Below are experts of layer 5 (counted from 0) of a mixture-of-experts language model. Rows are named router (the router's row for the expert), gate (a neuron's input weights, with its number), up (a neuron's input weights, with its number) and show model dimensions 0-111. Each number is 128 + 32 x the weight over its row's rms, rounded and kept within 0 to 255.
Before each expert's rows: a language model's description of what the expert responds to. This comes from a sample of Wikipedia text that the model never trained on.

# expert 7
Description: Table structure tokens
router [140 103 116  63 153 108  79 133 209 158 155  91 123 150 128 129 161  97 159 147 149  81 157 136 114 184  88 141  71 116 106 152 129 101 116 108 139 135 154 117 163 173 151 136  97 153 152 179 131 196 147 157 143 172 167 135 134 153 154 113  84  91 116 130 140 138  85  93 155 147 121 136 130 104 142 101 129 121 148 128 174 163  66 132  75  81 101  90 128  61 149 148 131 138 112  90 192 103  60 143  76 104  78 134 159 106 162 177 113 193  93 142]
gate0 [159 130  90 124 136 121 104 127  98 139  73 175 114 141 169 111 149 156 143 121  90 156 160 132 155 169 137 115 127 140 118 147 157 134 141 162 116 208 131 126 142 137 150 207 147 164 154 170 149 144 148 147 133 124 137 149  75 116 141 134  85 117 160 128 141 142  88 139 123 166 135 131 160 149 164 111  83  94 113 105 130  82 133  89 154 110 147 151 138  74 143  66 132 123  91 113 156 149 115 181 161  48 137  71 111 118 169 204 180  94 141 178]
up0 [174 107 152 160 143 130 128 100  75 107 154 105 132 166 127 114 111  99 148 127  73 118 175  95 156 119 171 132 197 118 106 129 146 150 132 162 133 144 176 147 146 121 114 107 169 102  92 140 164 183 120 124 139 153  89 115 154 153  90 146 109 195 121 160 115 113 190  97 137 118 139 132 162 163 131 146 108 107 136 198  83 119 140 138 150 172  92 149 159 139 156  94  59 134 120 105 163  57 126 131  88 109  74 138 102 137 132 126 139 145 153 165]
gate1 [136 133  49 124 124 151 130 131 119  99 103 142 169 112 157 123 156 158  90 166 157 105 171  73 189 169 197 134 150 196 170  92  86 126 141  99 123 168 171 129 131 153 143 135 135 101 160 101 107 108 166 177 151  79 113 186 170 164 103 197 167 168 106 105 108 107  86  95 149 130  80 146 129  91 155 102 108  86  52  99 101  87 103 155 107 147  76 105 193 159  66 102 148 131 143 143 168 124 144 159 197 122 146  94  90 148  98 111 120 101  66 145]
up1 [116 100  91 133 155 199 114 114  96 146 124 126 102 134 182  92 185 133 129 142 144 114 123 118 158 172 170 174  89 189  80 108  79 111 150 138 111 167 162  58  96 211  84 137 125 137 183 128  84 119 199 168 130 155  96 120 107 197 132 150 126 141 138 132 148 127 133 114 176 173  90 119 101 102 153 144  88 122 171 112 194 113 132 146 158 122 118  73 124 153 130 112 125 131 116  79 145 177 106 133  91 108  90 154  82  57 193 103 102 135  95  99]
gate2 [111 147  72  92 155 173 128 144 119  98 177 156  91 167 119 133 176  94 101 182 127 126 156 151 215 149 106 219 140  86  83 124 127 152 115 137 146 100 142 106 153 129 185  95 105 167 170 137 131 115  80 177 114 161  81 121  92 118 107 140 145 117 121 180 133 109 144 102 115 124 118  80 132 108 118 141  93 119 161 146 128 102 193 129  81 153 117 142  97  94 130  59 154 171 120 141 171 120 121 183 169 123 128 124  98 159 125  92 171 138  92  88]
up2 [140 120 117 119 148  86 115 151 131 183 146 114 132 159 155 177 123  94 154 172  98 138 149 156 161  84 131 184 135 110 119 193 122 160 166 103  90 127 130  98 135  94 135 157  83 122 102 166 150 183 175 112 189 128 116 102 175 102 137 130 145 134  98 112  72 164 129  44 111 186 170  77 106 130  85 101 114 142 123 133 163 118 138 111 122 119 155 135 122  79 143 113 155  69 161 138 151 141 138 169 112 169 132 102  77 122  94 121 128 115  78  98]
gate3 [162 118 193 140 168 153 117 148 128 112 145 171 175 151 147 113 177 142 141 130  97 206 112 134  99 136 172 159 154 152 131 188 119 137  92 128 153 101 123 138 171  91 221 120 125  90 118  94 138  97  90 142 150  71 125  88 119 115 157 135 139 146  50 125  73 181 177 113 180 137 126 171 137 115  84 149  83 113 128 101 156 124 106 146  57 172 111 121 127 139 131 159  93 120  84  87 153 117 113  32 109 200  72 165 124 156 131 160 105 118 124  97]
up3 [168  69 116 121 139 159 104 153 140 178 137 105 111 101 137 126  83 158 131 157 153 155 147 114 116 130 110 119  99 192  68  94  93  91 129 176 176 104 119 152 165 117 173 149 101 112 160 110 101 122 169 113 152 148 156 160 123 138 146 108 112  83 148 116 126  72  65 122 132 128  82 171 138  84 167 114 110 100 113 149 134 128 117 115 138 132 131 125 189 178 138 119  55  81 205 191 137 101 131 126 125 139  98 163 124  94 133 115 134  68 162 124]
gate4 [144 125 121 131 155 101  81 145  93 101 188  95 158  59 138 189 176  77 161 106 121 151 142 167 120 154  70 113 111 182 142 132 104 157  88 137  97  96 103 130 168 153 130 112 115 166 119  93 156 145  98 161 124 157 141  77  94 174 129 161 156  93 132 141 109 133  77 134 152 187 180  96  81  90 153 162 124 104 111 146 130 131  82  94 163  69 143 111 131 167  92 146 123 133  93  97 137 144 144 183 121 124  49 124  93 105 141 147 120 101 163  60]
up4 [159  95  98 126 118 113 129 155 144 115 142 123 195 185  99 109 107 134 149 107 126 115  58 102 112  57 136 130  97 146 115 182 112 118 152 126 103 100 151 144 211 114 102 207 118  94 130 111  87 138 111 119 139 108 144 143 106 158 160 153  88 135  96 136 149 113  81 128 117 139 113  62 136 152 119  81 191 122   0 138 135 110  84 174 179 161 152  98 172 142  89 118 138 136 142  96  84 159 201  90 140 113 184 111 113 137 156 106 112  97  69 110]
gate5 [172 118 134 150  67 174  77 173 150 125 107 137 110 139 118 132 103 115 191 133 135 173 137  94 150 133 127 150 147 107 168  96  96 105 178 102 100 106 204 138 124 199 105 113 115 113 146 128 151 120 112 120 135 125 152 138 178 107 183 178 160 155 146 134 108  58  80  96  81 187 150 143  94 134 130 177 161 108 200 114 185 123  86 112 103 101  84 111 115 150  66 107 157 150 127  78 178 116  28 172  36  86 185 147 126 111 122 135 189 153 121 150]
up5 [150 130 125 131 165 134 147 104 130 126 213 110 118 103 110 173 138 108 100 155 128 106 111 128 200 112 116 112 110 144 179  90 102 193 140 108 135 145 143 134 177  76 118 114 101 159 110 150  98 129 181 177 125 133 125 108 144 138  68 144 120 115 137 184 140 113 201 124 132 153 149 173  43  94 210 107 117 155  88 175 119 111 158 136 118 127 170 122 153 102 100 162 160 160 158 145 123 122 171 103 142 176 158  66 137 139  89  87  97  86 166 117]
gate6 [119 151  63 176 189 104  83 115 138 191 136 132  77  57 147 179 190 107 124 134 128 103  94 130 124 150 115  92 104 135 123 128 104 138 131 168 127  83 132  80  92 166 117 125 171 100  85 103 113 182 137  94 144 149 103 127 162 159 104 107  74 120 153 101 113 204  83 115 114 138 149 143 183 137 176 142 125 148 148 107 139 197 139 157 111 140  92 153 136  79 121 130 107 147  90  82 126 136  63 116  92 188 127 108 113 123 103 218 127 129 170 121]
up6 [124  82 154 140 200 117  90 145 124 119 136 104  97 157 166 139 179  97 132  71 142 138 141  69 125 147 174 124 111 106 136 194 145  99 111 168 143 102 172 134 102 154 134 108  59 110 139 137  82 116  90 139 101 147  73 103 119 115 167 149 137  68  23  79 161 178 153 109 215 110 170 162 134 125 173 129 133 161 125 113 107 119 124 129 171 122 146 142  93  71  94 108 160 102 197 126 140  93  86 133 225  90 141 115 120 101  79 178 133 164 142 108]
gate7 [175 144 138  79  64 108 109 197 105 110  95  93  96 121  74 123 160 129 126 122 119 173 154 184 173 192 105 112 131 142 143 125 152  68 121 117 123 118 124 122  87 109 116 200 116 127 119  90 125 122 156 144 195 156 107 159 106 138 153 122  92 153  58 140  73 140 144 149 151 114 143 152 126  78 154 131 185  89  77 134 138  91 159 120  51  75 160 171 109  60 138  98  81  98  97 168 157 149 149 127 110  78  83 142 143 101 146 136 129 120 114 120]
up7 [ 94  76 106 115  68 126 166 137 104  65  88 135 132 131 164 100 153 106  93 135 115 121 190 125 154  93 171 144 121 160 125 147 104 127  99  93 142 149 109 152 170 129 120 136 138 109 196 109 148 177 144 122 110 155  95 186  92 130 171 121  99 123  81 149 109  82 131 148  56  55  82 132 117 138 166 155 166  97 161 132 154 118 174 127 146 145 150 130 150 107 110  73  69 124 146  98 139 106 162 142 118 106 106 151 144 116  87 180 149 143 133 111]
gate8 [109  97 128 100 167 242 145 154 102 157 147 120 152 158 121 123 114  78 138  96 131  97  61 138 116  73 136 155 123 127  74 131 143 200 102 131 115 103 151 163 111 148 163 135 129 161 155 136 149 174 208 149 104 109  71 157 173 137 179 104 158 173 122 105 132 123 129 104 167 103 127 158 107  80 128 159 117  87 175  77 145  99 136 134 135 177  83 176 196 147 130 120 140 129  77 126 116 112 105 134 128 128 179 170 161 129 126 118 189 126 136 130]
up8 [121 117 127 145 124 132 111 115 112 107 138  86  92 184 115 154 165  96 124 135 143 140 164 182 145 116 131  83 121 122 121 131 131  88 112 101 109 110 154  69  79 121 158 127 159 107  78 155 149 166 181 150  82 114 105  59 161 126 161 130 152  94 157 133 155 158 111 104 130 145 107 155 102 125 159 103 124 110  78 152 114 129 122 142 152 112 157 180  76  94 160 181 162  71 166 204 117 136 173 153 141 105  91  75 131 174  47 115 122 120 116  63]
gate9 [110 108  83  91 134  64  85  93 194 131 171 163 117 145  69 127 185 106 105 105 159  88 176 133 163  89 109 126 128 150 123 142 102  75 152 121 140 197 195 124 128 138 139 164  92 131 108 144 110 118 105 233 151 100 163 203 101  69 145 183 110  95  90 112 110  82 133 175 136 145  78 148  93 142 118 164 114 131  48  69 170 138 128 162 136 115 188  85  78 118 137 140 158 108 106 151  91 125 161 138 107 128 147 134 134 104 225  97 104  15 138 123]
up9 [133 148 130 113 152  88 131  94 170 108 114 155 121 165 165  95 154 125 103 142 146 145 120 123 138  67 105 153 149 157 123 124 163 193 115 128 113 167 179 149 107 134 167 146 135 129 161 142  95 141 201 112 143 129 200  72 146 144 143 121 120 127 159 163 152 170 125 107  92  84 207 169 152 142 101 101 147 136 139  89 140 113 144 132 140 130 207 191  65 135 126 136 120 139  99 136 114 160 177 105 167 141 126 155 107 180 193 139 143 170  99  91]
gate10 [164 138 112 118 131 138 155 141 162 132 116 161 135 222  85 118 181 144 138  97  82 109 144 159 148 186 103 130 102 168 167  92 142 119 159 100 112 139 112 127  72 136 125 152 115 176 145 151  82 145 105 102 114 153 132 126  92 139 127 158 131 102 109 121 118 148  88  97  96 145 165 142 150 140 157 138 153  58  99 146 162 164 128 169  98 115 201  90 133 102 102 200 110 109 156 148 132 126 112 182 137 109  80 109 117 158 129 119 163 113 124 172]
up10 [156 147  96 184 148 182 133 126 122 126 105  72 114 137 155  89 177  86 113 102 125 112  73 122 133 131  96 139 101 110 114 173 115 133  57 125 136 108 134 147 113 113 101 166  99 106 178 105 111 147 148 140 136 139 132  98 157 186 177 141  86  98 130 119 185  65 130 177 102 131 171 131  99 161 173 207 130 147 101 155  88 144 149 174 170 170  97 158 119 158 154  86 122  81 132 139 151 147 120 128 136 122  88 138  99 144 157 134 125  94  79 175]
gate11 [125 108 102 115 154 163 126 136 167 137 153 162 133 121 161 103 122 195  71  99 151 135 106 111 131 125 166 157 146 120 172 187  71 148 210 107 126 115 125 118 148 173 141  97 132 140 165 106  91  88  66 135  74 163 100 161 124  96 129  84 173 145 156 131 191 146 150 143 130 166 114 111 165 149 115 125 102  68 125  74 168 121  89 121 156 123 107  82 116 124 158  88 126 134 111  36 132 146 182 151  75 175 101  54 150 160  79 171 140  99  95 141]
up11 [111 121 145 102 127 146 121 146 121 135 173 137 126  81 113 140 147 148 158 141 174 129 106  96 153 100 114 119 177 116  76 149 180  74 109 123  83 159 138 179  50 134  58 147 126 123 154  96  94 132 122 121 145 132 143 161 123  71 163  99 107  69 119 165  66 102  76 142 194 130 152 144 183 164  63  64 121 127 111 141 206 130 185 147 178 102 137 152 143 189 197 126  81 122 135  66 120 135  57  52 149 105 146 135 153 118 114 144 187 128 151 126]
gate12 [185 136 137 133  80 124 182 108 161 131 159  72 158 163 184 130 118 100 136 124 129 198 134 151 135  52 148 161 108 170 157 140 144  84 152 115 110  84 116 150  88  97 142 163  78 133 148  61 135 109  79 102  98 102 109 156 115 145 141 182 160 146 121 148 113 159 107 143 166 143  77 126 167 120 140  87 115 155 114  80 128  97 146 168  78 117 114 100 150 154 139 149 119 151 138 184 154 140 109 159 136 113 118 102  48  92 152 104  79 129 189 181]
up12 [121 118 141 127 121 115 187  81 120  85 146 101 107 180 142 156 151 131  74 108 121  76  77 139 131  85 120 118 131  73 125 133 159  92 150 186 158 128 112  83  59 142 153 143  86 170 126  58  94 126 178 184 148 167 140 150  95 120 136 169 101 123 157 139 123 128 193  77 102 127  81 114 113  96  85  60 130  85 126  90  86 141 100 110 234 172 138 161 174 137  98 133 168 115 129  56 105 161 138 122 106 146 133 106 123 176 159 121 129 210 147 101]
gate13 [145 108  40 136 137 177  51 169 126 145 108 103 143 140 122  45  92  78 136 131 151 144 156 175 170 159 120 100  94 150 126 137 114 105  90 158  67 123 163 132 117 131 146  93 103 171 109 187 177 135 138 112  71 119 138 128 136 108  79 180 161  55 126 176 174 138 105 165 134 144 101 119 130  69 101 120 108 111 118 109 241 113 109 150 171 138  89 109 122 124 134 149  73 140 156  71  90 122  85 165  70 147 107 155 125 135 152 116 171 134  63 132]
up13 [143 154 135 120 105 146 137 110  62  94  73 133 109 143 135 154 149  80  84 114 189  95 131 178 126 140  77  99 143 121 125  88  63 162 132 126  73 169 174 111 131 133 135 126  37 108  86  87 141  78 158 159 151  73  94 136 142 138 132  99 115  54 122 105 130 153 142  92 117 103 102 153 157  58 171 134  81 145  86 162 131 118 141 114 147 138 180 143 128 148 159  68 149 162 138  88 141 109 153 172 157 151 137 182 130  97 113  91 105  86 102 153]
gate14 [164 126 121  86 209  85 140 103 118 160 133  90  84  93 160  78 111 107 137 124  62 146 143 141 154 118 127 142 122 135 149  88 127  75 139 161 154 142 140 140 164 139 189 111  51 107  86 109  94 175 149 110 100 153  97 132 107 124  90 149  88 158 145 124 143  86  86 180 155 161 156 113 183 146 130 120 112  89 128  72  92 108  87 115 104 121 165 161 146  92  89 102 118 124 147 172 149 101 111 130  93 146 115 177 130  23 148 173 141 142  94  92]
up14 [149 112 142 148 162 145 122 121  86 138  91 108 142  98 126 138  69  79 100  60 146 106  80 151 107 103 141 120 171 127 121 104 119 114 143 129 104 134 191 151 160 165 145  96  93 131 132 209 130 165 119 137 136 179 130 123  94 107  78 169  62 132 132 169 104  75 159 127  95 118  92 119 132 116  71 106 145 107 101  71 108 174 113 158 130 111 129 115 137 122 200 138 136 194 151 128  92 151 135 118 132  57  60 160 147  69 163 181 151 137 137 112]